python train.py --n_layer=11 --d_model=192 --n_experts=64 --experts_per_token=2 --d_expert=96 --d_shared_expert=128 --activation="swiglu" --moe_layers=[0, 1, 2, 3, 4, 5, 6, 7, 8, 9, 10] --router_score="softmax" --normalize_top_k=true --routed_scale=1.0 --balance_loss=0.00054 --balance_bias=true --init_std_router=0.0303 --lr_router=0.000449 --vocab_size=8192 --norm="rmsnorm" --norm_eps=1e-05 --tie_embeddings=true --optimizer="adamw" --lr=0.00182 --beta1=0.95 --beta2=0.95 --batch_tokens=65536 --seq_len=512 --train_tokens=323300000 --steps=4934 --dataset="wikipedia_en"
Below are experts of layer 4 (counted from 0) of a mixture-of-experts language model. Rows are named router (the router's row for the expert), gate (a neuron's input weights, with its number), up (a neuron's input weights, with its number) and show model dimensions 0-191. Each number is 128 + 24 x the weight over its row's rms, rounded and kept within 0 to 255. Numbers have three digits each.
Before each expert's rows: a language model's description of what the expert responds to; "mostly gets" lists some tokens that are sent to it at least half of the time. This comes from a sample of Wikipedia text that the model never trained on.

# expert 48
Description: Colons after field labels in infobox-style lists such as "Third place:" and times, plus first names and particles like El, Del, Robert.
mostly gets: ":", " Del", " El", " :", "El", " Robert"
router:087139163065133152127146124091104136117142117176143178161129125112185133143113088126153150148133121102125124115144130145145156098128119131114120155124133133089135112103086139171106129109176136151128139120109075133126126120117104084135119084169135135135086144121128153128104144108164139155136134126116152128124148114056107149121154168143146147142117089110129163102095113135156139091100106095106112148138114146143103096094146164102119170105084121120143115155146150102160131072164090119140115140159135161119143119133126128092123164187104101108096140148096108156135118129136125133
gate0:133123121139084136124151126119160184130113093131114120138119121108168152156156122139150117164129105142112130088096120085111128143090056169142140119148138144137141097133123189133152137126108126161108129129110109112135161104167135137154138138119130162215154098121106139141094116106165107114147174158105135137143129123146153138163093094119150117168090135109145137202136123107161095157097106136118134119073154146136123125128112120184131149104181110135110131124121125097110149128143125104099109129096117114136123159172144166159115134121149103156129147109130139110132100106115127142
up0:124102131160155133138161119107107113111139143128174155139150073145137114097098111105119139106084146103084128144126110092108108089084149166136125094100163145111164175163125135157132115102200141128121162128178145150121114150101124146101152121164115130168127150090099123131128107138094151116146091108124145118113142125126084123151144118151126143137127139117138085138121106075093122107129114140200160106123151164109123148163135103126103163111131164073141162127142106152145102118113100139115160139152137133102089126108111108122127139140131159147134129099093134104150118133179102134

# expert 19
Description: Short consonant-vowel pieces like so, mo, ho, po inside words, often right after a hyphen or dash, such as north–so(uth), ge(ographical).
mostly gets: "ho", "po", "mo", "bo", "jo", "so"
router:143154110158111131133125110164149145146091106140131121115124137093165103134116127153139153131122116141159109127119094115145127123126154103136131162107086106133147125158127132080108101096124092135150125093179103149146148141132113109102135119129140127129155123128107167120146186152124158123143109104124148124165166126129105157151135130174064153134095109157123126159118122117137131113124152168097175111116103140133097146146100164099140122147176150152070154147141132109115131114079119162171149187110148147146100118109073099110121121081099141126054117154122147123134123101091155126
gate1:123155111179109107133182116121145139122134124083105119134105143145172126131120144107168165146106158153125133109151149105124132115154099084132154126150112108088108130151145106143092123145116123112173056083126106120145099144106138137147139114078097139100137107113083157122145086107108121117137107147142101142154132156157096139161117099158097137070119105114106135157102121097127103159117126154175124111104168126164117106128116163129098123139125175110121154107125110153149156139111129153160111128130194092152073163136130124154158117115128148121130108114091144119118129105094122162
up1:136099137083105159119129133117149105118130138121123127149146112138105063102102132150135150125118145085120142097129110125098142126118142129099113147087088160121152162103163099098119130109115090154110154124119156124145133079141117139122124138139141136119138148107131126151133153121128103159126137187145125148117115119140053119132089122104153180158136111101105110148123120157154119150091155096149166136118140160144129182115104069131134081093155139134116124136156121146095141139110176155144120114133124127114153099141089088152121183114124166142162127053137138136092121168156108148

# expert 8
Description: Second syllables of personal names after short openings like Jo, Di, Gi (Jo-van-ović, Jo-han-nes), plus stray n/s pieces and Thai bytes.
mostly gets: "van", " Mon", " Pet", "gan", " Roman", "rian"
router:071117157083148095130094091107134114131151154116076121104121129096124144119098112142134113134117156160108112121135141129136076146173140120093120104106125171115127138107122125103167154150103114090153114101146107121171133097136148160110139159122105100125121133118175098151147175129097115116120132131149146135097149084116165131108141107144099124103126100157141108099128109169091111127101153152149126163113102079090081173141151135135151146143124115142138111153122087096157157138086115144104142098145096125117100126151112168137132089136105167135141170114123094089115130105076125134
gate0:110111132119140130137173106137120109144182146115119111178092084148140126151130118118126138147107153142134170127140131144129117128128094140157119121151118085134109083120167143098166128144121134184132103057150130183110130128118108117144164092136120130114135107120152137100159105082159136160125127162097149141134155145166116096110106087126162114118118187148165154144149123116114110117145114097123149139075140111150122128154135149134158168120121132130158138099121113162151099150102151130109149071074132146129114129156102164168164129108109139117141171116101133126083139086118155120
up0:140144132155140143159163096118158155123103157094127144098085176149121141149141152115119136133160120118091118155085127123158144105125130107103129149168093123182186111122124142129090110112114101093150154098119088144123131137103114139124177144099146131069119098144098096167109098150115140106132097112107151081131140160130084122193170148127149100100136141125120148120118131142147121156119104134128116092130137162123122115117141156121125164118177153152144107119111155138144112128152122108163118142059094173187125160137151110133137151138110116134118119109132129155155116128085157133

# expert 43
Description: Opening parentheses before years, numbers or party codes, and the pronouns he, He, his, including word starts like he(nce), His(panic).
mostly gets: " he", " He", " (", "(", " man", " His"
router:094129156151135144113173126177132136125122107167114071127132102108157144125129138129109152116126088108139106095104125087150156110148121128151129090092071149140154095138130159115118111161142117097103097108144129164126132121104128129133141142132133143160085118110099095147114132143142140077149111116101120142126135146137146122104113086076123158105141147114124111113111127093104128130102140161155168112123093130114094098108125128117127144163112080115153149103130151081124138111154105138167151105068153138125116145131151135168154155174126088091125127081163155124181124143094091082
gate0:110148132069121111106143151129112140143130116144176129123118109131068158129127129119096106128189141082123121134138108139123125099138151102104120147127122110186121150113142151168110120132109128175099143164126153114133119132123139154118128096107146107074126099097135130154137151151158125121129107127142147103178126135139115147133124119144132150128117112119149135151155091166148122128174066164103094098147164088147135140168138108163135146156155133125115100116131154121149099112164206151122123111150110130087099112147154147097097112096121145160186153087108105115111121145152128082
up0:124120130119114104135127095081157154129143112172142092112138129128121117097139084133136139107130104106114150105137151122078149114104104158116182107167128112146107150113131135141087115109147146125106106146130107139166148165138130146113107130147100151134086173161135136134133131130128132089103144101163123166133185103168136108144133129118116104154158064165165133171132076105101086123113126145154140151139135070136075100156092126120131136164084161133126147110147101104072138109143091126146168105117125122130114110116096148152107145152153142111132135100136109123128086103090109133

# expert 36
Description: Conjunctions joining words or title parts, mainly and, also or, but, ampersand and who, plus See in "See also" headings.
mostly gets: " and", " or", " but", " &", "See", " who"
router:094136103127157118131107115112147119160145131140136130117116145118156089126159092159070120163133132116104169152119063106107121122146162101126130106114166158130159106115178134102103115161107141121093140153149097089100111152137125160153133124093160132149099156155076080163149119144160127146069131126109143107115138121129116112140146128147088139150096171155117120132112139147143113133085141121184132168103139137166129145106127109122124135137132108114158133135162087136090099084125152149095167140094143143113149067118124088094108134157136098120149135133142121124128131178125113104
gate1:123165102111096160151110119112183113156117139146101145141097091134104161155128126123145147111149123140109113056114105132141118118092066113123152115107131180117140155093134126149150111118122135093126119102099124125180116135132142120190147138149137151146144170094137146165092123132133181084122168140174102120136090147156113114111182133106145131103162132072125176128086086147137123139133133115105107109119099133095149143128117161136144133099131103143114118131156123103140116159131149104117111091154100143138088108118129098140128174160128139150129152125105118140128143113141173099
up1:133143133171156163114113118122135137141058175105169124130101142100144110128132106140129127128148166137089131149118139146090105133154111087148148109116168147120108171121144144086146132128081112165106124126075109078095117154151113114102116149153120181136178144106149136116112105109142137140149128092133117135115144148173094105072138203106142132119103167150149123117146122103115128143091195080135113144143122117117122131145129146160136142131162131120144110155115140150088123113168151119100149115106126121143152107126145082144106169154141112122145149103111162100126116124120150112

# expert 47
Description: Pronouns and possessives in narrative prose, especially objects after verbs like told him, used it, did her, plus also.
mostly gets: " It", " it", " her", " him", " them", " this"
router:125132142123100117133120104135132155128119096059153082121137146134107156122134121105134122103152135145108171151098112105104148111154098141152164137081104090122149116119138124121154121143136142127129119145166201156089106130193153178110159150097133104113133161157139121102122154143096126130164164149123176122106116111129169141131114138126140145097108144065116103124114153118115129058126155109140140125145113147124173118119165125133117079157089163112127115153132153130126169123122085112173118139109105085109106103134120132092138112097146129135121161111109128108134152132152096091
gate1:084126127107135112086132107083147121151087106121115175096120125141125108123110174097146092156076156129127157136107147145144115107112096142125138151100107113154147138169145143156109083154142159102110140106096125109111151118109098127137130092108129144114133157108084161153138146151135114129129079137141135146104083163111081164141097127074128110104151082177146141144098162143125181121119111172127136166123125113120138182132157123070111151110124151179147129128142153093117104136120120138150146158145139126111126152143118123126148145101110099096127130103107125155141155101101166152
up1:092137142112094117134128113107139156167118096125095196107116169153104137114149126117152133111115127102119147134106129125090140127108098157133167136101089113124149092172173113157129089148122140148148141103086157112119133120118103124120139102115124172147163159148114096138135154168122118138115125149155147093131093135122103155137120134137159110075091163138119122138119124132120140080142114189153129149158128172133124143138137120119114127093096139129102100114161159104133110160121129142134126136121106127100100129127097103053119159140202105104145191098112148130107147109118170136

# expert 2
Description: Table pipes and blank cells in sports rosters and stat tables, plus mid-word pieces like -da-, -os-, -ua- (or-da-ined, opp-os-ite, grad-ua-te).
mostly gets: "la", "via", " Colombia", "da", "os", " BRA"
router:144184107116158142136147098104090103096123149116092154132114138133093148141129122113153077076140131148120072119124146137106113136098125147081107139091089124092158122158146124151120117153112098109142119128103124136152163184148108147102151152111159173112137129089122133131157132149103127158108127126140176120186140134113090150181139142158129112103133083128116097115111134154114153135147155146080148172117118126157093143119162126163131118103099136146106144121114097096075101119130081158135125100136133131136080144151141134129148146174103154131133120102083118129126124119146125163
gate2:106091138103146134139132086144119110126132124128132123117138148165133166098153094112159135180140091116137128113121101147164131090121121094143063161083106137116100096117133133147087137150122111133138131112090150140108140177159135143171154115156154124141137131146101152146131151108103148108122138136151122114142138143144158110130102143150155145107147137096086154131130136106148123143125147084091113176100109156151132166133106129156144116084082177147122165121158132136144135118062104132142144174120141122133116133129137076132146164138186089143141166086139132104116087159142170148
up2:089121092144095106129148161167134135162151145142099092139154094159130125136088137079192141155106098175146140176120098141131137112139062120125109153127103099116101126184102097115107120126142128153116118169124149091154148129147117101142209148148139078129114105109121138115117123134100125084123128117135144108164162127153114136139130149128122128103135127132131098075137145089123127113152148132102153146119150158141109145167129097181141128130171126085130150135121127141085163124114102144153086141106114133125165131136109104163153099114152133157125132145135163125146132147138143161

# expert 9
Description: Function words that open a following clause or quotation, such as so that, added that, have, opening quote marks, dashes in date ranges, per cent.
mostly gets: " that", " \"", " per", " h", "′", " Fo"
router:131147136121142155148120159130140104088120111129155137100163175173117110141141150206135139115100134065132164090100168131117157146157175137131136138128093156110165144118140134116111133095137113122138102137132091139125149165123116173142095130170141140183102168117142124158103118099143135142142121134121140147087107132089164137125139108129107094140112156126165135156099112106094115168099161163087158144151137137123125114164116139136081147145114153126160105168140145128183112133111113132167146132087107121124109118110128119111081168124139139093104175136141143147123151159124124147
gate0:085108100112093111123177118142115110146137101111120131122105092123150117104140137124114102163121121131154127127117125153116107161113162117092113158076099112142111139145102124127137149118091127148150122119113106135137107097171141124120125112084157077169112157109137118154141094104145138084149120144136090120168124190186113099110118105091146126120193149110085100124134151117111124157096137137109146141127137115154174134171165103140160138119126140080097159115089114132144137135129081156157140124115132119074121151114116107153157132092123117102100087122142155144121163144145119074
up0:158103147121142126142126132092140113148098129145143129131155099108140080080166095116134095121156143137146114112117123125113112079125173158082145127076081142115142119120110120138135137119130108117120131112138115113112142103140123116090136092105164141168115146120130147135111164149093104112147116136164096066100109146141083138134118109126110112125168149143129109132123136132153132078109129159123146152110110174146147160163099110139157133084112100117071137137170117152144124144104146159152138162160127126121067117131122075124161144154159111118158152066124176158129139167153152122

# expert 1
Description: Field labels and capitalized nation words in Wikipedia infobox lists, such as Kingdom, State, Binomial name, United, Indian, plus list dashes.
mostly gets: " Indian", " Japan", " United", " National", " Canadian", " Russian"
router:107112095157105079157130126155117118130107117166127131129133116155135141156093124102132103165147125153169121105095090132174134147099113156097109107173118100122109123126099111150103118160116132157145127121132130137133170127128167138142136134111151104106098122138134152108118115058140142131176099119128130106156109098152074141118105142121157151143106125129114146121139136118155164088187077106080083116159129108129117131070154139178109144083122123160078087152139111090121111083113140129121094072153118119109134145092129137143132101138096106149143133164127125131113159133132120127
gate1:096117129142116136062113117099107132124123146140100129107111107154145105117163102142123159119109170116166156111158146164142102130062095093115118108138123111141127135131113070144171125177141107122100139101133114131072116130140145108134139139142117112131143172121138138117162123141123141064196093116135088116144189150123117139145164118152147122122131145172095147144157122135089119110125114162104115133136150161126133140127144147072106110121149127128109181123088105126109131138094122157118130126126134097134120124138158108174143107117110095124095105125134163082167114089137115092
up1:091132139113113123096129112085113125120102106129125166116109100075124119112143133157102184109138166128151126111148119146147080130112134116125075129137146110161130155130119109119129113140127092138133110101138090124066150143128138145112151142114141109156120133125107097100212147131116149122144073161098102109098167095157146133145113141166148136142171087142104104119202136121145146155113120155138121113153140102144165131100113088111120101123100144132119185126125158097147123144118103124142140173080121133112110146128154125138163132136119140150150119125160120116185156129158146093

# expert 50
Description: Past participles and passive or copular verbs after was, is, known: used, called, built, believed, proposed, plus the -ed suffix.
mostly gets: " used", " built", " said", " called", " known", " announced"
router:130140165091143115134178128074166149112146150105087137108169133161109125146184156145125145129083130117111142127099151149114123123096153110111154122141123162113124144131168158125104131134082124170124081153099114123098147166177119143132106109144128149095154109146122090138124143135159124098116111137160142106133138127172131132143118112125072133152182163133156160142138141111086164143140115123113165113145147111134185114125151065189138115117124163136169136131091153130120151095154140113127095126127145113149125128139168155109124108155142105137107093160095125122123124143168153125
gate0:138123092088160094130137134172135098093141160147143116134158132151118128124144139092137124134100126169129110106115091160147115142098112107090097122119132143135149118138123129106120165162123111101143147137106115148150147160091145153167110154122095082163120147148155127110136092091160148140148163123151095133159110195103125132164129135138095123139130117111094167162141096125108126144162159139133112141140083094114184121116074153154065135108115137126101090101110146138125146143143102122134150162157127112080128128158149142121114082119082094105122145138109105125095130114134095176
up0:107134119134074114156147159145159124128126145144157129117095127132133111129103105134134131165101117131188162108092087173125159110115116097172121132144086183141102137129125108142119158161162102115134162142099121127149127132124147132167147152143132123124092132139121136072120142122141138140119125133135104161117119172123126112154088133113107150149135106117124121121137090105108059122080113142153132173106092143168139127129123118133146091098115155068092147122119093177144140129132101151174145140134057142132100152119148116097169127108117093106106123091109155131089114125107145100

# expert 16
Description: Single capital letters opening names, acronyms or abbreviations after of, as or commas, such as ANZAC, John A., FARC, and article a.
mostly gets: " A", " M", " O", " U", " C", " E"
router:140104126116153108080138154130148071141115087117093155082169119113128101130103127122156147110119186136131148099105109140119170135135097129073136145167101161165120116158146121149135159090090135113153135114112109146128106147157086101086139120152124081159117123135126113126102089118094140137106103126117115152089110132127127134128133169155163103159100095125128116112156187133163130136161182134138134110155138121151151122137148121144093137146078105107121141129134129154120121142145161110109130073135176124137154119152149134138089112192160127113132154104118109137121098113155141096
gate1:171152141073154131144131144111076137132110152113154116135142141137144131143113116127110134147149137139147118132147126095095128191113107151154087076125098121156126126110118113159120116150145136132091134130158145138173120103156117131086130144109102108122138141140135105114127135061084128139131130149136129152099142123173196122110132170124128132127127148112158154112133132152107067149163137088153142147119192111111162123093138162129105105108161110097127151094099118189133142139111120099115123153112095112115081079129136129171119097114098139111090127150093102122139127146135159099
up1:134127149162119142111137134109135171130107142092145135118128149160142098163118097102138136146135131143108108148136152099116130151134089088134089098121070163155102107125163067133120125119152076145159122131148126116174112148148123120119126121145109144133125155152110094118116128075105116089087113143151103113091160150143179120111104148195125160139110137150172140083161154129126101144132115096155110128102168143163133117129140153116098155057108098120139164084131123173120116137114130097094109152132155112130084101108149115137139098144106112134131157156112138115146163150124140121

# expert 53
Description: Word-internal consonant-cluster pieces like lt in Ultimate, st, ct, pt, est, unt, often near capitalized proper names.
mostly gets: "pt", "ct", "ult", "est", "st", "lt"
router:087099107164144161126109109151141110156135111110092150131125095155145148139189186134118163113166105098126100155143143167117120130160160115144092115136164133144097134119129142113093118122116158144135139116130119154110160120127148120133126110150113127118124130132105127126131152111124142140128107113118121107124132106130109113110124147155152064127175102114133141116111129155179159105134116149098187145140158167092144120097090152110113107174149146173154139128088119147142144163155085080172118158134151127143158104145107139130104139091084119117086116156130155099171149081149107170
gate0:120121127091154129138144121139118181120120119125111128179141132131126090094115167132133133146123103156152102096117117125180146128133157114164151127138138145093156131136145134094143107065133138109087138145122138094127106153118129126149169166122180100111115125142140158109136129098127097165156144134138107084134154131134128120134153087120118112122159117126139109152106139068134143144143082115096091157140160103086135173106143144098081134112149128088160070148124106152183123120149135154129132092112126116130142136109096117102162107133104143140127089065124157131134191109095131146
up0:102090110132098135106165116118139109088133116127132113146124133162095102094161139069129142057119106163159120147149091149154128164131112119173148132154164146125121153144120145133119117080138107149089123121077098083098136160111133135133185122136106071073160114154133145116128152098123122149170126206146112100156163103148108131138134152086148127141161113125112125117107131111112131155158107130110114156147129135123154164099122147103161106109143123141140149135108163152120138112155140126124140107137154138108164161156086129139148127137105102109120099095126101145143151105106149105

# expert 46
Description: First letter or piece of a word opening a paragraph after a section heading or line break, such as T in Troubadour, Gracie.
mostly gets: "T", "F", "M", "D", "G", "C"
router:093138151127137165132102161112160144200136101180121147140161135126135173128138121104154111085189136121163103132127141134105129121135145120103116093160125123081154106174112161140142165135110156096139114125128161111153142086141093093116114107114144134122133163130104162093107138191132098159119082106131176153086098119145116113099156159140131101103113130140147112137110148136131132111143148161105162128140158109114178120111154164126137105163136105133092159093126127096118158098120148152120151132134135115169121095148114101152110123114130137137129096134121111129089160145159156158
gate0:100126140121134095121108145089133165171130117150138135121099117107129122110146106098162113113121099187115104146124101124127119134114113149093113155130084122114145140144117088130113111158146156112146118116090148142064150100115141103147172083127180125130117113133134121139073161167140102113150106130188142131132148141102085107126127132195065154103147134077112106127126127142151096110130132113135153155164114153120123152138128118119153125110155100159139148181141122126084105115095103121160102151130124178147111154108116143147139139130112116153158157109146128127169157119153110179
up0:107147155137152112120134122089137140150080112170177128158118098123122138067151112165135109109114153137127125120155130145145118108107137166127100164095130126123117153131131112176139134128162148162175092141081147171118124072118128127118146100078150106100146087130116122132124155139145094094135134125119154169121106128105127114124160159136112128108156107132155179137170146171057109093178127125136099131165063172120129104190148128102120108088122101109110134124149129125084105150143112163135116122089115127110103114128151116134122120117123129114127094138133104108124139122125122133

# expert 23
Description: Suffix pieces ending a split word, such as ing in Computing, day in Saturday, tic, ation, ative, often in names.
mostly gets: "ing", "ating", "ming", "ting", "day", "king"
router:151151116126135143165088154132130115129144191159126169136099133101182193160149120103094114164121143062122141143135132111118131151119143141103141105121115122113155136113145112127107139115115124160156156149137124102104109140124143113128125132159117162129116097116138153147157141145094093098106120163094113101128148138173169111134165102095129143137138123106159102093111157141108109096136099167133133138158108125109154139153067134142155091133144160091127086109095130145153128147140138138092128171123129114127131129140152108127104142149153135134085107176155068131102123103167079163
gate0:139127081128164149135153110115161120154161111091141127143139109129148095139163154153124184091135104159128121124143115146133065141110139112124112120123131130162107174132123114127118112166112145153131115130121134120143186124136141118131114124152174160093144137157121113148104160160149132105157181122116119108113127134092112063168136156084136102118148131148107159130143091124178139108135093101112143135124119080197172175104186135129116163131123152132146150101172133127126121139142149131189117110106153126104117118126098154115149124127139125095092127104140147122137152078123146131
up0:144133116155173140152137187158119124116137146110161133129130175118129158128145119094117112142154088119142150161120111155156164075112081115134152106147149101098112160132101142141121115077116093137125128113151104132109125144151133112143131107152130121148105149142078098099126112143131115168145130077140126098168093129117135111095103129151123121142121146102142097112136135100151148173143157159068174120135152143070156162182125139128141111148131134141099167141117094102124108120080110135130127133103072104119148184154141098144112155137142167108140158155109138135122127142136145177

# expert 29
Description: Past-tense verbs and ed endings after he, was or were in biographies, such as played, released, won, served, travelled.
mostly gets: " made", " played", " released", " built", " served", " won"
router:158137132142115106135135163163173109131145164124136120206149126151105145087135114133151144143121131156103082121112132168133091130141093068146109140145142120170122139157136123135126134127126158103099148167156146137174131173127138162118092126072138156122133067144108103123149172099124142134117172148140150110136109137128130133066140117113090130151176127114172145120114130126110145107143103099127128091141132143130103103137113113164122089135159136109168129133120124141168115122144135124128116141144126134119094098148143156182091124116164099167157094116178109145168154145145130120
gate1:112064126141132110149165126126106158141134167119105179110093135144141117103133135117166109152097118127139154135127112138161094115092069129110130064146132115142090101113128138119113112157127120139133150142119117128133105130149158110173110084125140088141090120125183113121154115130136127136101150165098140129134104108153119165084137090108106144096176140117140112136093113134110089139146110081116110208120126139142132148131093074133141106142111118117103116124113121114177141126107129122102115106127132149093126118103148141138118139162134099111156081160082109089121132143133168175
up1:102110161134096120125160107135136111111144131117077116116096124149139099106146168120165119172170158091169139162192102090145108115123091142091107097133139128111172114145139145115095072114122180149111117113151126101170108132119122135147122134129128132162104116118123130124123143116127143102118090125119137154156116123167171114109124062158109119098118158140138147126143127145121149124182120122110102129117181128127161127118106117141181150165085108150088108106149140068131152128097148149132159112084172159154151130127134110146150140115132119131158145161141140097129145146108144101

# expert 34
Description: Common nouns closing a noun phrase after the, his or first, such as season, film, album, years, place, century.
mostly gets: " film", " season", " album", " year", " years", " series"
router:138116110108160159114178121158089076099131129132127089141144160127139104144110135171093117096147122132108142090134101106112144096131132122138162153149103110107126133100132131104107069122143106144131138135157130144114145095117114153105107141118167132086132153129130151115118119162139066121160123115135141149142112147152172122135137149110161105122137097077109102118126163153109128119122110130132117117133143152090177086185093140123101118162126126135110141159128145174170156173113162149160097164106132096108156166130159147148145122083146171106154136097123170147107107131154091138
gate2:113103122143148186152178101108143155190074140137137132135180139094140139145101157126128105150141151130092132134146123148181132098117083147122122092138126100130146112133155140119142143130122101095123066107152100116128124153139101158139136092165138104108107150087126086156123137095134120149137091104118118110094124119091126135093098113154107077073134157098105134139119138134159150088132143117146163147131168090141125093151097122138145125119106155150133106099145167112167131138094158131168133145128112143119133130138133122154105139125131151184109142156119096159119153093116110091
up2:121149111133142119118087124122165128127138159149080176151096084103122105148123114118132092161126134089148154091131159163097104141112131129117131120138148142110116116159095132141139116116158122146079079129115091132098114095138149146159104163106149143144126096153093137074033153170108101109126137178113137121124131131119139104149160125130153118150143128138113158139131117059132126095151123148137145147117120136112099158127117123121147137153125097120106109173153095105114157114130125111157116109137127163152139118114129116099099122084161173126103160099147077114144086165144127120